config.toml
balance_bias = false
max_grad_norm = 2.0
warmup_steps = 391
batch_tokens = 131072
Below are experts of layer 2 (counted from 0) of a mixture-of-experts language model. Rows are named router (the router's row for the expert), gate (a neuron's input weights, with its number), up (a neuron's input weights, with its number) and show model dimensions 0-223. Each number is 128 + 32 x the weight over its row's rms, rounded and kept within 0 to 255. Numbers have three digits each.
After each expert's rows: a language model's description of what the expert responds to. This comes from a sample of Wikipedia text that the model never trained on.

# expert 11
router:171168104112107148105085164119141156156158110120140176068122083117096143180143129073198094169149078090154146087067099118119079116178124064111217078130108095126090108192104090134129219137093159128137156171119096132119179103099133158112125136140116159104143088111102142077092155150149114103145096140139177067112190100122182066142133128116069118095095136126108108088093141099160114163085159083163104100177163128111141107107091147133104102128157120180133131144113159152088136093126067109107131192108188058150138102088145110101097153139137115160119109173085094148161172131073089146151146159141096124124165128092094159150158076113123154153127094108155138152124178104154047150134
gate0:103124126106135140106106127104119106199154140128053147098121120097119109136131075115117128131114079099119129082074070161179135131128115155105145180119112101042152098134152140092159077153129120126074194178140081112110131120167137128112144163130132104111153139112147121188095132116130114069122113189111109140110167077149119132205124146186121132166103192150112146090063179119090107108090112110174107167051160073167128125130165208136103151110148146154099114155142092181102144106208137098118082156150145082192104143175119115136133082150164096098119160142110099110142153152173198154087143175105187091085123097169117139148171100164107115110109182145127181121143123172092143088076
up0:135158099133098108138182133128120149174156100159158148112130085170167137097107101142187111156141098153153136065119111177131118103054084098169160151140112097145173099125161130136108105178086122083110124173140139156090154228239151131164146157176144149136084109104051122151095111151137065161099137157114149162101120133132127119114116162159103125168094141185091154075128159098094114077124132111108120128150100154119144120130116130153113134113199101088096082138147115115112147112161156125145150081065132131084083181070165109084082120131151125131136107120066092145136134198140059124201092146165164127093125094147087154178134110183157161111093128126104149064136165150080180088127
gate1:182163204123096099199148117142134103173106082113139088103070137150125140143100082065124133154066143158132129198142126089145126114142129149117115082139093115178099159141168078085111112118176133139145118128184080148097102062113196090115099126141106162116159146163171150124090115101125128165168053099118120073138170114102159104161089097142124131082148140117196128080063119083135145119170155069142138144113124163135163127112103091160087150107161129159124111074131147179151129151095076117102111165108120156111148145082161163145111169083126170143129102095083071154141111155137121208111182154108091159121163121184084113195162178141132086091146111094189147090134107069111127099138
up1:184123121109136135172167110152102164144157112051141092099151150192142137116093141123089137110148095098215139153187135126138166134093144162117085101190083134167140116183090125106143104111127096185170130136129081109132134166120172158130156162117119041111129111138117119127155095125170112131108124052153171070126093133133098106045165083097166109101116160122143089100087160109080139141106150102157168073111109150125118124132156149133098143128106171144090126117139164142108141196131143138171161122157073196127117115087200152152151071069097133106130057098199133169089116111157173153098113151132138121137098174116133164145127169123118080119120074171185180126115091091209107123118
gate2:133103068125163100095067145140169133181130107099107131087156152094092116125144135191081151105128170156109055088119110131092115093159081111157143126108143192167051083136183100116125060115135139097149181150123094182130145137090092086119152095086142174132107151139078089117111157074116120150123146135106160149090144129161172106084129154064119093105097079123114124094125103123174136136097133157105151075177121169133177071117192131147115077166083119101055165145127176142106102116132080130104171150123135173129150131110140129131027170127111076105115087152127192169125129128113085103162156118109117131084126113078147228118147139140139071147129125150155154170063113142104156140132
up2:113204107148180124122057159115174146140130128110086131114122158105121143169109187166123168091131151172110113085142123072161123100163128122067139087124132217146042128123180113098122147133151166124097138113132154153129162095142099133157173083148136152080089170114112136150124150146149117072105145129118123087197108101144178107141130153092096101151062116122109147074132142143153171157137156201093144116198085078128135100104155156155151104126094132089126170193153213148195120151149124120069130130162147161167162147114153099142051161141132122075129100153141081170135122108180088103127125128092091074135128080150105162125158121072166159090133139125150161104068122182144106084094
gate3:155178089164159133094139119124132124135134111106142105129136118075159167112151110213107118096101145110079112123126135146129059153194121104125122131124179056110090164087112177173069113081096157175115089097096123151103107064192094170162129187082144144140079073160171131187087161124125091128157130196137138158129125090169067114140136132165080115150166103140131136140138106107165114079114110098039154096151144128145083161156137118155099129115119127118048100114105106132162091082168068123141109150153158087094115131084127148141107080122099111150115140147150163143127147138121117100121036120092109117053134106118145128093128115098081085151158132139172109146165178131081140102031
up3:077113131112137098094123132131120139160175117109133099123125123184168067136163120159175149113137125143090150087142107137069174163103153116184103173100116136143138143108160101118137109145122138134179165225167147139151128189092091074122126106110097129152138116067088126094164122209070194130127145106147129074134069157125139112142116117093136086124123116091111124114123178159081188119135154114142123158094125124117119110078129141144105149167120158122174152048143125130112091078068172127098140095141090165090112153150137138134146131087166086116134073095097131141124145140059164134084161205100195148184061123115096161117131138174212148124095097117096079105121114079105114207189
Description: Auxiliary and copular verbs

# expert 1
router:109087066108087077087104141066100197110137097111155114147111124099113140104163116112140093158110121102149143109103132071105109145234084116111145096103100122112110102153121121137111146081074164109151110137099056146139122145111102149169099143154148187123137139154115122077158191147133151129109081168130166108151120147089180118140145107127048083158101087115109138112056108126152122167133195101129087157158176188120094150112109160142079121237141120127102095125091177162119148103104125172125124198105137125152110079113149057106064117170165114170127111144154097200127144136116100068172165172111151129072125091091111160135110098128137153186134121160117091133119091114151086100099
gate0:101143100138084027111097135145097157149090146139192103065101166167140149155189138138086156109078124106119165185123102127151107054177099092127167150177164088148155086145116134153152105167169139115088114186051199117123142139088161142134071117162129170120119097148113106141115100106110074131064103131138116064074167104111127096180146146106118154090196131156128143148080139113119116129115134087103174100149138206162172101182151132136108150164170107160141079098132095069097116134077164182082142132139156121082191100122123104115143117161119090142162109097178160165158122109112100126123142156095119099124092183103112113114136081153144154147161120155149129146087154076107188105162
up0:111128114116073067098136128174089086147074120133201081092072151188178117069166153168105168104097134138122153160104128119142122047166105153143145151202116115127125130110143168142156120196146101111141140128062155094130119128063136138164102090155134188074117103137113069080137106081118080110078104145141134071062138141168156105159128136158103132123191126163123130115057133074120126123104180174085175118157131198145174126176142163106178139100134136111155120107167134124132110143099145165082130142157137151084127063148122097122184143151112113096182091122162104153100113093115094117111132100124134108100125187120096095104135074196112154111200147151146125139077151078111157121154
gate1:134194119101092155106137098085145109121117127174074108196180144090126116161133073143103115132161110110176175121117168133129163041162191193163170137123085157156113102160135162099065194104119132095070121124181171101126155132156126137160083139106133137083160129143151146094065153119151139155131083114169167096128160097161126158139090122106131094136092134115122114136152148121138100105113172220199146169058117068237115170134115126162099131131145143121129087111121129123106182062139166143082126138121086141123123104153137135140077108148087092090145135186081122151132131076102098136128151098123082103128161077155128113089132087091189125139148095075134138107092095160114088140170
up1:109142130144151176124148137114144116151143153091128133110164106178133139145114151145143154115092160153152128141155153130157127095092159132161104119126164111142149172121106217168176183101068075162103167093107083122078123088186128151141167147134121145097128075199070147152108119167123168086119150123134151115089105160064105140090180118094148127141096148128097109180113065087109190078097148149062154115144179149153177100162118162173129185097146102098131147118117205068138087139136097062138112147176161123147195137108093098087125141080104155150142055158096171102070120147105166172113187164110140090146107154145182093126174141146166080128117130168143127143153101055084138122116
gate2:147120100092123156160068137152048189112156119131067185120084081100104156131150193106150116199179129163137142089096118139170150103128058151111076129096164116086083162125165084133113106098145173146073145152068094114168132122111104155098097140150113172097186140125131129105068119177143120163190108097136101153123132097137121138175154114095095171133144105116117122156115136086171125143103124111154073106116201125140178101145077220086154076138138101180164089170169113117113121075090103099151183157098140136082142153108154119091128041174123133129078104100115115088139126096153104114109109143185109103152094118109142125090122126101136084105141073129139181089095090146140089140091
up2:151129102151142138183124089126112110126180142098107138103124158153131131133148125095177160184161115116188120179107134161161111144114109130088156158112125105113124097109169150220104133110135152149132145117095090075123144111159138190136130148087103124141079112114112066114142082037135099214226110097137198135142145116120163133108159060133145154119174125126160147111148092157199105189125153113096121138149151058146178129111171066132084154109137130148050142144127117154094177110121147109104128121091137145039119153121170153119151081160177139077090122127164137133110133129129163103188100132125099057180106059123137153066134103109123149148125095134121126159116098125104172195079
gate3:156116024162096161139094110146099161135129085048131119169125103069116141172142116102116081141086094141134130100089150128129019175156144127128161079142124132172147136170114133116112148140148154120160120173183123124085120120149102157148147097143131090143156049144146087152128080069160138151132124148139120100119072132181162123111105162101130114156117107230092120113108161172118174137130183118142162074191109115140094110083168135113191155198071137114079157150117120149113103127157078127149082145099146135092103119168185137156085098114125140122111159115108059122130135128149133116122126140129168072199126161140148178121126084151221133154135131101126067094166157131150122129175
up3:166094090130102201129088109110123190145167130146110104163116107097127121161109140095088118131062101134084110108115088153133061157148148069146138106119115143166119128186124108106151137139106169118180115118154133119076095106150101171101161124098128139172135080154162105177117125125148154134147155145142090102121125144189170150081126138119205133143110086243137127121116160173186174165152118047134167095178116180138117143072162128122115170146072126132089086130091120138078117110150051173149061159093131144091140178196155129170096111122159153136112170122154095130135109125151169138159104116127185109183147162109124151192119138172224112148117141134088118090142166088126129105162
Description: Numbers, dates, coordinates

# expert 30
router:152084090133100083131030187140132173137129088126169126141119105097081148137206152117179105176134113122162151072101182108118106137170153121068174092093108103132109106174090100069096163108119097129128159142130102152118131122111153196118086168141139157123148073085159130126128135153168118139076095149132128130116124136091164128137132150143056133097106117139078115114085185149145145233109143086153130122132178122116142112160064171110131109186121176195165102159117137149101151140111092148098131155087180094196099091148139083081133180178132093200132143155140124131133150114128136125145150179116108127098164117096061153120142113084108169119136136109144086097167137116194046125120
gate0:107150071149141103185055082132134138185169087107082163157147119141072144147127084113156115076140107131136120109126172138104172122100143098120134077135108097078144098116088128072117123110114142165122082155144141083103096109137180147111097154128113133124154060164123185149150100164102162093107142149092141143114142136065176067158175175178092137159148091178130123067147161057133091194145112086211163141145143079097142107152117138118152113130090156182148124129075065145157155116106145152111109156153145138128107082177185128086115128172118148131169145164154154140127140137145088132132128097068181087089100061047058133083129205101135115153126149131100139119135132190137114144131
up0:130143066113123084162176106101150151135119118128132107205150110136121162095114109159139150052117086172105161135142190140161155149098182150121117179113114070074113077135106140186078164141137206078116148166116146124059142084105146145123088112135146139135125107124133155147095121099138160207111165149134164129131082130123115089065128081092165097056150003122160183142098131170133171125114113138055150092078142152107105192168115139088102124138100094134150145078113143092099167125118173178153165102105128132154110148102139168103096126110115123089152176148157102136071128143131147159127144093092107152101096168099132051173111149077142095141102161134176150163143103154132148135109
gate1:145130084130127148146093120140105168176136158161130114164159152160155145080118114177069114112088143118186126170129113092121134129133172148156084153128162161132109142099114126159161172109136157091167100106186048131151078150144102179105125161109122122065198126114155186089135110146139157079065106111142130168139177144148121202134161081084116099084136071115134139060078121105166149123114136156080086166087179150077135086167124095137140095159110087075147124150174102164168108143148149160079086155104150170110156142114148139108124149143084125066126063110110140106099107147172096114151176066126069092145120079097134072114034172110140129114125100121203083155132125133125106109100
up1:116151114143124070185057114135183108156155137113117135136108172118181138117130098170117151073113131129095192117106157133099126206118117115131115139072135140227147137132109149150137174155097139101215109124175075096150104138137100172127127162116095141068184105080099135109173121107130143132107126135173115143113181155102058201102084151119076127106165055192123118074058104103188153149143140110074115124074124140103132104165161137146224126137129192126141107129164115202099125132158138190093086111125126186114158111103141116117150134147113114157135088132096149110094098168120070100145125098178117105101144141136146162094078156137165137099118128095148091143127176100161113100114
gate2:136110089094164105165121119099155133144139180118068169120170047146156064175113116110130102083141170077100149111098081123101163147105159141129130083168089147097143110154119078132073131108121146132143171142133149106072142158154097172112142171108146134119090110200095161095170162130140187114195131182144134130147082148101153119180123104044119102120094133158067100151224155161171081185162137101197116156143103145164114095162086149070141124117134109163141116198139131145168178085159167155082111125140146086123126134127156117093147096178107151084113165120111156142145087127147178087115068115161127122147109168182155123114143171189105112165088139133111144115130127166151116183090
up2:103164126089158147119158117170085109162090124130087190160119111136115114102203140116117051146092122139145159126094089098119133106103190173124115160140146114150077096114221097112097106195183092138143144150140115112092112152108086129098114180138101158121161076172090085116147138156151121142109086171115126140123142128117121115102167116122118126118123137129126121103117080096152106175152133065159167178101106109161185124081167149116121162134162157159130102096216105125133182156070175152046096134160083055130090093132138192119126148069105127134145121043114127157143116147151155128081119134170142086150157121145131082143114156204132175150158074100165103157160054108099111168151
gate3:147114112153157048129100143074101144148112132103178151151159138135115138108137111159170113138098065178176135144102212144112142132112175134143219099182082137123143128108093177116160086193101127128117103116123118172129133105120106137157139142122126154182077148132154127116081142162197111130163089120157113092119119064090168160123161110195086114120125176102093153110089138130116121205126103087155090178088148142157125112080149093162080089140124159077157099095135165131151180120144099156144171131132145227151054145097152146116142115123082169142147147184118104185106141110132106107101112118149092145109127179196113178161120046162184081162148162138119142105106123143146119178112
up3:078116104161143196148181127153150142126090133134078142135167138129120162132082168111098109121194188058091132183168090097145167152140086143149014147074149181123124104136131067140128136109160133102099150153142148126059093137153132104146119098088143093092181091164109147193171092089079129130123188140131139162124114189161150124171093125088165109141147075133168125119147112133090158064126168143097135076137126134094113133167147153109117177134149083102129165161146117093115058134116130116128107116119118039150188088138124101160122184195181097155057138113136114094120130126099146121163169171151173157110152065092128126107144166103135141075136093167153119165151128119113152111142
Description: Verbs after to/modals

# expert 16
router:104133146190169080116061163078100168133108047070146178123078148127082130124136159113160080139155083146110184143068116128055111154181155101140110103098080097092124103128124117163119201127138111124112090170093146133104149120108134111149117115100093138125160098127130097075181183106159115106147103133179162104113117149122148080151150135149077135126127129110071094137088131155147097136119180074180102123137104131059125110099103155106128179153192221168161114114157170123075108088123092167124133113135142079163110102108135107126085121176103117179097117144150143156143178068071126083145150151142148126145092061096072176146140129148153175157175095137165110117132135082117054134137
gate0:070180175138138167196149101147162114139142067111132121148098091161158107142143144126152130121173105154104068151107185144095174169082120142158111134109116059122167131172107132149171145107096062184134118109112124150130033131130198129112152189155145138111138122118094113173083117125182090106109152179112169095126128162115136074118139077125185181170118173058137101077113118128116155145115114110166112163158114106134137130138152122175154127095163182097082126162142165140085143155150097097100117166167145101139144130128102111136089071160087088074084108056145165116139100167176120139172159111100118133160132057028141164117170127128149156127143104136095146129155094147049137112089
up0:146195124171147158126073162116132123188199111109150131105090106102122114129095147146135156181100130124160091164112175110172164158098112140119179150174162119138146157122149189174128161198114132160139124112084092141186114137115126161169085149131115165125149100111078131104224166173109135141101133126156140152101094168185113143129175181111163108126115174094078116074147155152145114129150137078137111135144044138164144109141157084129125155154158151159077120157156134084146158190164096185100139134138073110104106104077094240106174149161140093089140126118071107178170157179133156124109166116148090184108195092109133095125156176141093130083125110128090130151097107145135153131104
gate1:056071137160133102127064124084135141089093157082108124130120146172123150093139131140144096181150128073144152139124121148066154147198209071084104080090135080148138108152169162147145160137156122122105177158086150110112208152152150208142099129105090098045139146157158143118122126126115102158131072141156109146075086132174097151104127123162126185082158161141125150135131079162209123155136115081191086195139124115174145139148117106151141113162167113085167200081141129120150154184113189157076158074150104146115165165117148124152100143143167141116087148159135151121099107149146132111120141127149158091145115157094163132137116149100114136182183117198116139118126170102153089094172
up1:100113129140191123099188112116169156104172153116138110162118123155126131124104071134108133095078114125103163155140127145154126159130203165135074164100153176137141114113097141122118126095131209086119137145078166134036164094164084175147144079153104086157156138101074123152146162078131135115079139151156155158108084140109125176104157113148162079102156035125136171105158094147127096126160163084138076149183132146136087138165115109166058107138138131127150109099109142083123125146147130142079093072111096110081170128124092144097152097090142140167104092118163158074154079151110179176094151100137116179061101084081139092129166125139106082118169190185180123102146133101049135156141
gate2:141112106124179124175083123170145157102132116123106115105124169160156077178150112098132106150119106115186115087161106132080154144176211143108135119134087066165117096112158150123207110167132121148123099156035172165108105083139137132073137121108144113063096127194157132079179092067114137145157130041143081137185195168166108170196194141089125132111116126159121081178165131114122086113151094135133130089165109163150135180156199140106143152166094092058179167142126091145170114084090139185137156140143141137089144138151129075164086130095120121100126127116100112095137112098130204101162112123125110132103136135130092125095099157154156103180103088151116136098155121110123105095146
up2:145141108120132105093140167135149099113105091142155137114046154126136131135125129141136126110090193100158113138169099182149084148066062145117123177145141139129066139117112098112115126113132136106115130170158146103091072082080079172213159193165166062126094139145127144097049079175126142114092113120154137135149131098129151150147118149111108094140096092145064150154113152120075136113137109127108128117163114151114139104156055119125121167102148180150122078148138164127125130158109183097130074113098104165112057094073144062213054126132145132128124075085201127188104133096127147096090124166092152152171165155125046110153153142115111085118104090146134173143174173072149146122123
gate3:199184144120132136100121096143149090143217116093149082134082085127144115128127045105134105095167138100066184124079173156136128167123115182085137069133055118110093112129119119123060150125139096071092130155092120146130212171131139171121127104173067119088122120063099159160134138099115141089178156166113116130163115092119125136111078127135135156137111122105097096103118097133175166102143157154101128097084168140195087097125092084107184111113077136092109115095178140143134111131161131170097100126109151146127136124074084146123129150119132181085125086153164134183148145172089101100122153145124215083104125096133152184122134098133101192100145134149127184158121166147120160053090
up3:199189129117161130144117105179148119122186114074114075125102138134194148116154086123152119143124158119084163091110134122162151187145146142148143117137103134096095092125084100191086097129094047066111183138090144153144188147100086086160102102091090115134101090118158163113155075064127152088143128157138142117099146136127122116114079125160129126134129141090187098089158127119158151138141099161135097095100186112133043085142087149091180148147084151113105144083172148199097112126179193134097089115100125144114142143046092160136119110109147108129132125185144140134094170205095107115093139064093154131099093185114166130120128106141101179139165127120130133193146199128145156090159
Description: Common head nouns

# expert 20
router:116130082147115103153085137118148192149099065106104161175123120116109180125110149087126080186121131128090155147102104073128075155188145095113160134145131088109083103198084112198151086124191135144145199158130103168136151087116132126178069154127130124149152092108136128103159141118144179102094126162135139068111152115103158125133124124141038109110090099161133091124069156121125138152127166089159088156141155138103091106135080154151113117138124187156136111135090128190066070114090130152124184136116152137159110097064079169137087152157179091162150125150188080140176172090115083163077157166085101102151116125115122157151134099102107124168137084138135038106141159121168067152147
gate0:167104143132109113108189163134133121147129074079111128198156176108121149184164153086081125174108121199107182127119091150092091138130118176085118126159122085110082135148146110067160097202156119107163123110126113161122207137122162101124121210085109097154109137116124148152139149203098146073145147148130126065154118032170139086155153148099105153165088082119097168186101149129120157190094123112127160124159113092148092169126117122119085097118115184189145157134095176145112141184108121149093106156107161153105128126124139155129103128029091125109180107159142167101099131183127101142110071118151109086112168162153124104156122122086200126138160102159154114157181111098109139129131
up0:126136153160154155140129159082172130113115110084151164156098091128103105096116098142140163152063150153225156095125163177140198125052164061167138177121179130157141115146120098122095064126152101120139103123105119178124080118120211107145144146148076142107176097168138148156099130099197090149082173110136153122102134107140142165146096127154118150174125071110109126156145112079093113136122146121147123137105110107125095150155134163105168118127114156180068127153077114136133127167145156159154112152125164089110159133188090107110100130150117109084185150156150157130083119172167166169084145118168152191163120144178140080140206123045160073070142147176068103131184154171137118140133
gate1:104117087128114120122089105125132176153142151101084140215144176083068136175161154078122129136106030144135126127132135056132174158134136175122168139078108153132094099134154098104168127119143092119108117137141114056139122104115109060116118193106139204100096102095169147138095130163078104174056134099051155075153164138133125147118102134157064154133141060108157155056140067077171087118141142180185072103159162151179134096168116160119135139121173131091077138091133116175160105157101139106096124132100137128190139141179132116126081106125145096126144122107130130163180169100105131113084149124080103133158148122159066152132136134124129092127102154133072090080114128110169146118157
up1:115136109115130129118083075111155152141152138116105147097120196123108105092119171146143122136115085124147101119098139089186152156142118118106193109116131156107105086174107125135133133133172138097146104180118116097142116092120067077117106179119161131081143108057139082118208188119164112176110126113095143085168143134092118092128109139097105071103091105127139178103079123097119145115099159103121107082144151192167098018172088149138146139124157052102044071163120119104082155128126192082130178154097085122144103118115168094138038086107132078146178123130153063077194129066150123095091169153099135118122107153146138125123144178132137134153075132121106164100109137084095127127100
gate2:129143128156108100104131082143142123143076108104126070119153157085156114092079126166147132153107111104141161127148143141138166144147119109163166145159100151137102145172091158134161153166132140130115160064149066154102137125145103200127095110102157116091128187100095086119121083143153120138167068157083132146147130087105146165082117054111080118152101151119133082134124129130068144167156155124111132152091191051159134131149085109191068113119087073102108123138000158097157091139102115145114132178126118176100143142082202140111182111093092109098112100165103145126106117140128100123111147168167137129094126122096084056143067142160194175174129092102130155122179075197123094133159
up2:061137084161162071131165137145101115101098103138111139109164118128107106110115128159119121185104189114164206148108103114125142143145135099108086113171131059178118192138134173194147102081076161143096112111101180166157136123103102159134113143045140121173123178134135119164099129090063127129110082090136143104096111073063124080116108090141095128083140093139123140143143103149169180096115100125120080133015167125129116161132104109157106175144070088158126139136092129118128099123122107178132081135120129115155120147130100107104162093119111117128123081184095080101127138136137122076134101167145161118129094168101082109175067132183129210118208138085087117168146103144175107148191
gate3:111046151170188168108118154182128081134031132114112195091113116187141154116126164138111153130137134127094166152094147075118142133117113152145085155117157145164109141137151129161161162111143136079158176160163085166170133099114092104200119069121097146133176102108053109113092113147088145107164112143156109156173137172126149101068147143101121104172100170164108156144114078146103197178084180142124106137144124156040162125115144132098119136134128188141171070149128161131097125157139134125114161102169059122125190148108141167117150166100148156158128131070141113152116175079096111111144118176123137117126149180100136151115077122127207141127123100120118120124142050176164193140176
up3:146110118159137150105086165161135049117067132098064154082089149179107159110103176137111121130126148091153160132110149095126134160096133178156112150114194161127154133109155109115139141095146149118095156204205114106137159157139129141205071094160126130110141127116089150133105108143140108047069085129132095212247135225107088142090106137143092120159146203186140202136074067098128169123113144171136119142130111153129180127102157145139127180110143188151145118120087146111155095153112115122139170114164086125159152163142141182088141146089171142163113131105166099170108113130141121124116113154081129129136161158114106169125101155096118145126136110144099106129123066155177155094147
Description: Temporal prepositions, conjunctions

# expert 31
router:072126079124127090133119159110164153121153078123180130091132142097152163121134075171151070102179085098063128140107183141069138179148148114153212075104165119113097084160078141139125126065091113145168130120127109151109168092094111131136127151108094109110120125109069106101162116118139106125153140161163151121166117106124110116113178142080048118063096144121081090113126134171114130168102174119190146097177152115067054107084105152139098119158100168138151070123121148140093151149132091157131173137123130132125093036092082111115114102114112114164131076112089125139162185101123093123156156133087116162104128075092152210155113087063121123179137090106156063112120153143152075152154
gate0:111118110141099126080097062104200111089110120089106163106173149135123129142062155161122120096100155148097126146123142138133081170115140080125146141161154091181136128120134152115171123143113104164063114100115197163083079051112158128093105138133156136120122156166139076105128196107174118086136080068144134101099174154127116139121146154168142168085108171148154115174091105211088167225122129133132133103150145127143062120091160123179113152126161117121168107095147126104137120107062102118139133094125182118110187136096097137084155141094139095155140096122085136076144133164124083134118120129102116132092171166186172188188213127125156121135111105092084119208118155180127179125156
up0:118135115107110190133124105128178153157117094097155174105168054151095131131119168159172125057138189129157112119138164137151093150119107120123150153162186141237114122116153191115150125123120076173097155121107171177073112086185165126159166114130075131064144114142114117134094154146155118128127088112129120121109165125123158070087165192135073097082145032142146112123062169132146201193104127126125118119190078176132072132090116104142124148146167144133140145169158118106077122135081106157084137128133150104118108136123090148112158118103142112142106079123124127137154187130139121084142157166116071137107165143137163162095171113164158120184168115156116135220132125126086144169179
gate1:128116126137130159129141119145135120144135099104150163142122136096115172076172089143171052139182118160123161126136115189122104165167127152080136227143165179094107111143132153079113150134146190169118120141174161100124139131089111165110120155143150130128138128102185111118062085140110134159074118111115167113118057086103116076119194115062143129129088203187115174133112099098147117126120136096147181109122133152137134052164101107131080066115086132179151143122128093120203137149172135094126124079119061149130112097148127113092158142155139124083114148147123089180121107158081116123124175155029124071170065136091110124065138101083112124118115138137178130078097090158168109182138
up1:141152142114079072196093116091118128073121100092133147126128140133088103156116088112143178125083164118169161127114123160089128082100119149129163146051091148182125153117134153085150143098071118128110115145108107161123160146127161123094124112145140044134170120119112130149159141157136135149108099140164089073141055132111142118113090157172106114115158124186139093125196067160118188116121130077173130129162104113127173149106190076110132177115114147162075104120141144179171143197156110198095091116164143157116089118187169101132157082157106082089078103148083158082153127141135119114134135121125163071133152152080137084111139080158114152158116109056183144056124108184195125191154
gate2:170091128127116145165104139118145111115134090111079111147162130123149216098136126147099088125049102137153197144131148145172170132101119142124165154120114174151147108104122114117065112077144197112174190098132119142137198139077218144136148074133112175096147082076109168087141122124121123123101151157154172126151148059102161120115151104122141094164160155096144215099113112099109170144076185128117063164140165110170151039116105137143195145080114144145171060185100181119113121156157157111114129168157090109152165095148153142167130123074059104071115100134119100159149128162135144110094122139135094133084189118132155138098095124148141087055125086140126136127103141129133119134143
up2:111124110103097185158154196142119145075101132118113120173144191154149158095118154143121131171193123165138134159095121127134132087157122135102099141117089158138171124197173132086089156225135102162126119087137156083111085127124123128084168122126124095146148100119135107150090134074138141148166076093155086185168201111178110089110124135131178149082157150113162195112127171118075145135093173111114147098136049058084132099101105179073136157130081146166109160089133153093201123208147101113100130071105129135097137190097065087074130123165135084147158108141128132143134132132136150150107137123154154172153161076134149126119096117112163081095150101100143058142148151177081121119151
gate3:060107061149090101132126125138088106035185099101127102148127111096153104176148151128190128053090173180154107134092160146071067130191078108134093145145132101167091088131090156125090125073111137171124123124042167126177118182075103141151143124113138179096119148149096111083074128119128128127110154153110156112105134132101145166087162167118169107091107124163156175122151087074154120138127106103140100101134140147116124124088120140084078123106065174170108097141093190104081132091121148133154176146066144161112068076147160138097122089086154072128133106177151095160157134080152127161112115123091124132075070156108096114145133135174103157144195126128114145123094118157060105140135
up3:080120093149103082083063124141098127043174095097141063089124169127192134186121210124169072114104119139120143137075178150079115137173146126142126144159104105114097105154104110091121144085113185188152138104078126154155081118101147130174130125122161141139117171128134109121150131160153137086100164134133119112138150125089113095132158188166152150096120172144083210096106114131167171111155088116179149134084099103103150148102122120116151115085103140184121113164091154119100097054124157132131198149086110184118135084133195080116134191120118071171106159159137133164155145150149107175102102132116145122110112146143110137194105149173078170132216166166101108120107100150119090107178
Description: Government and war words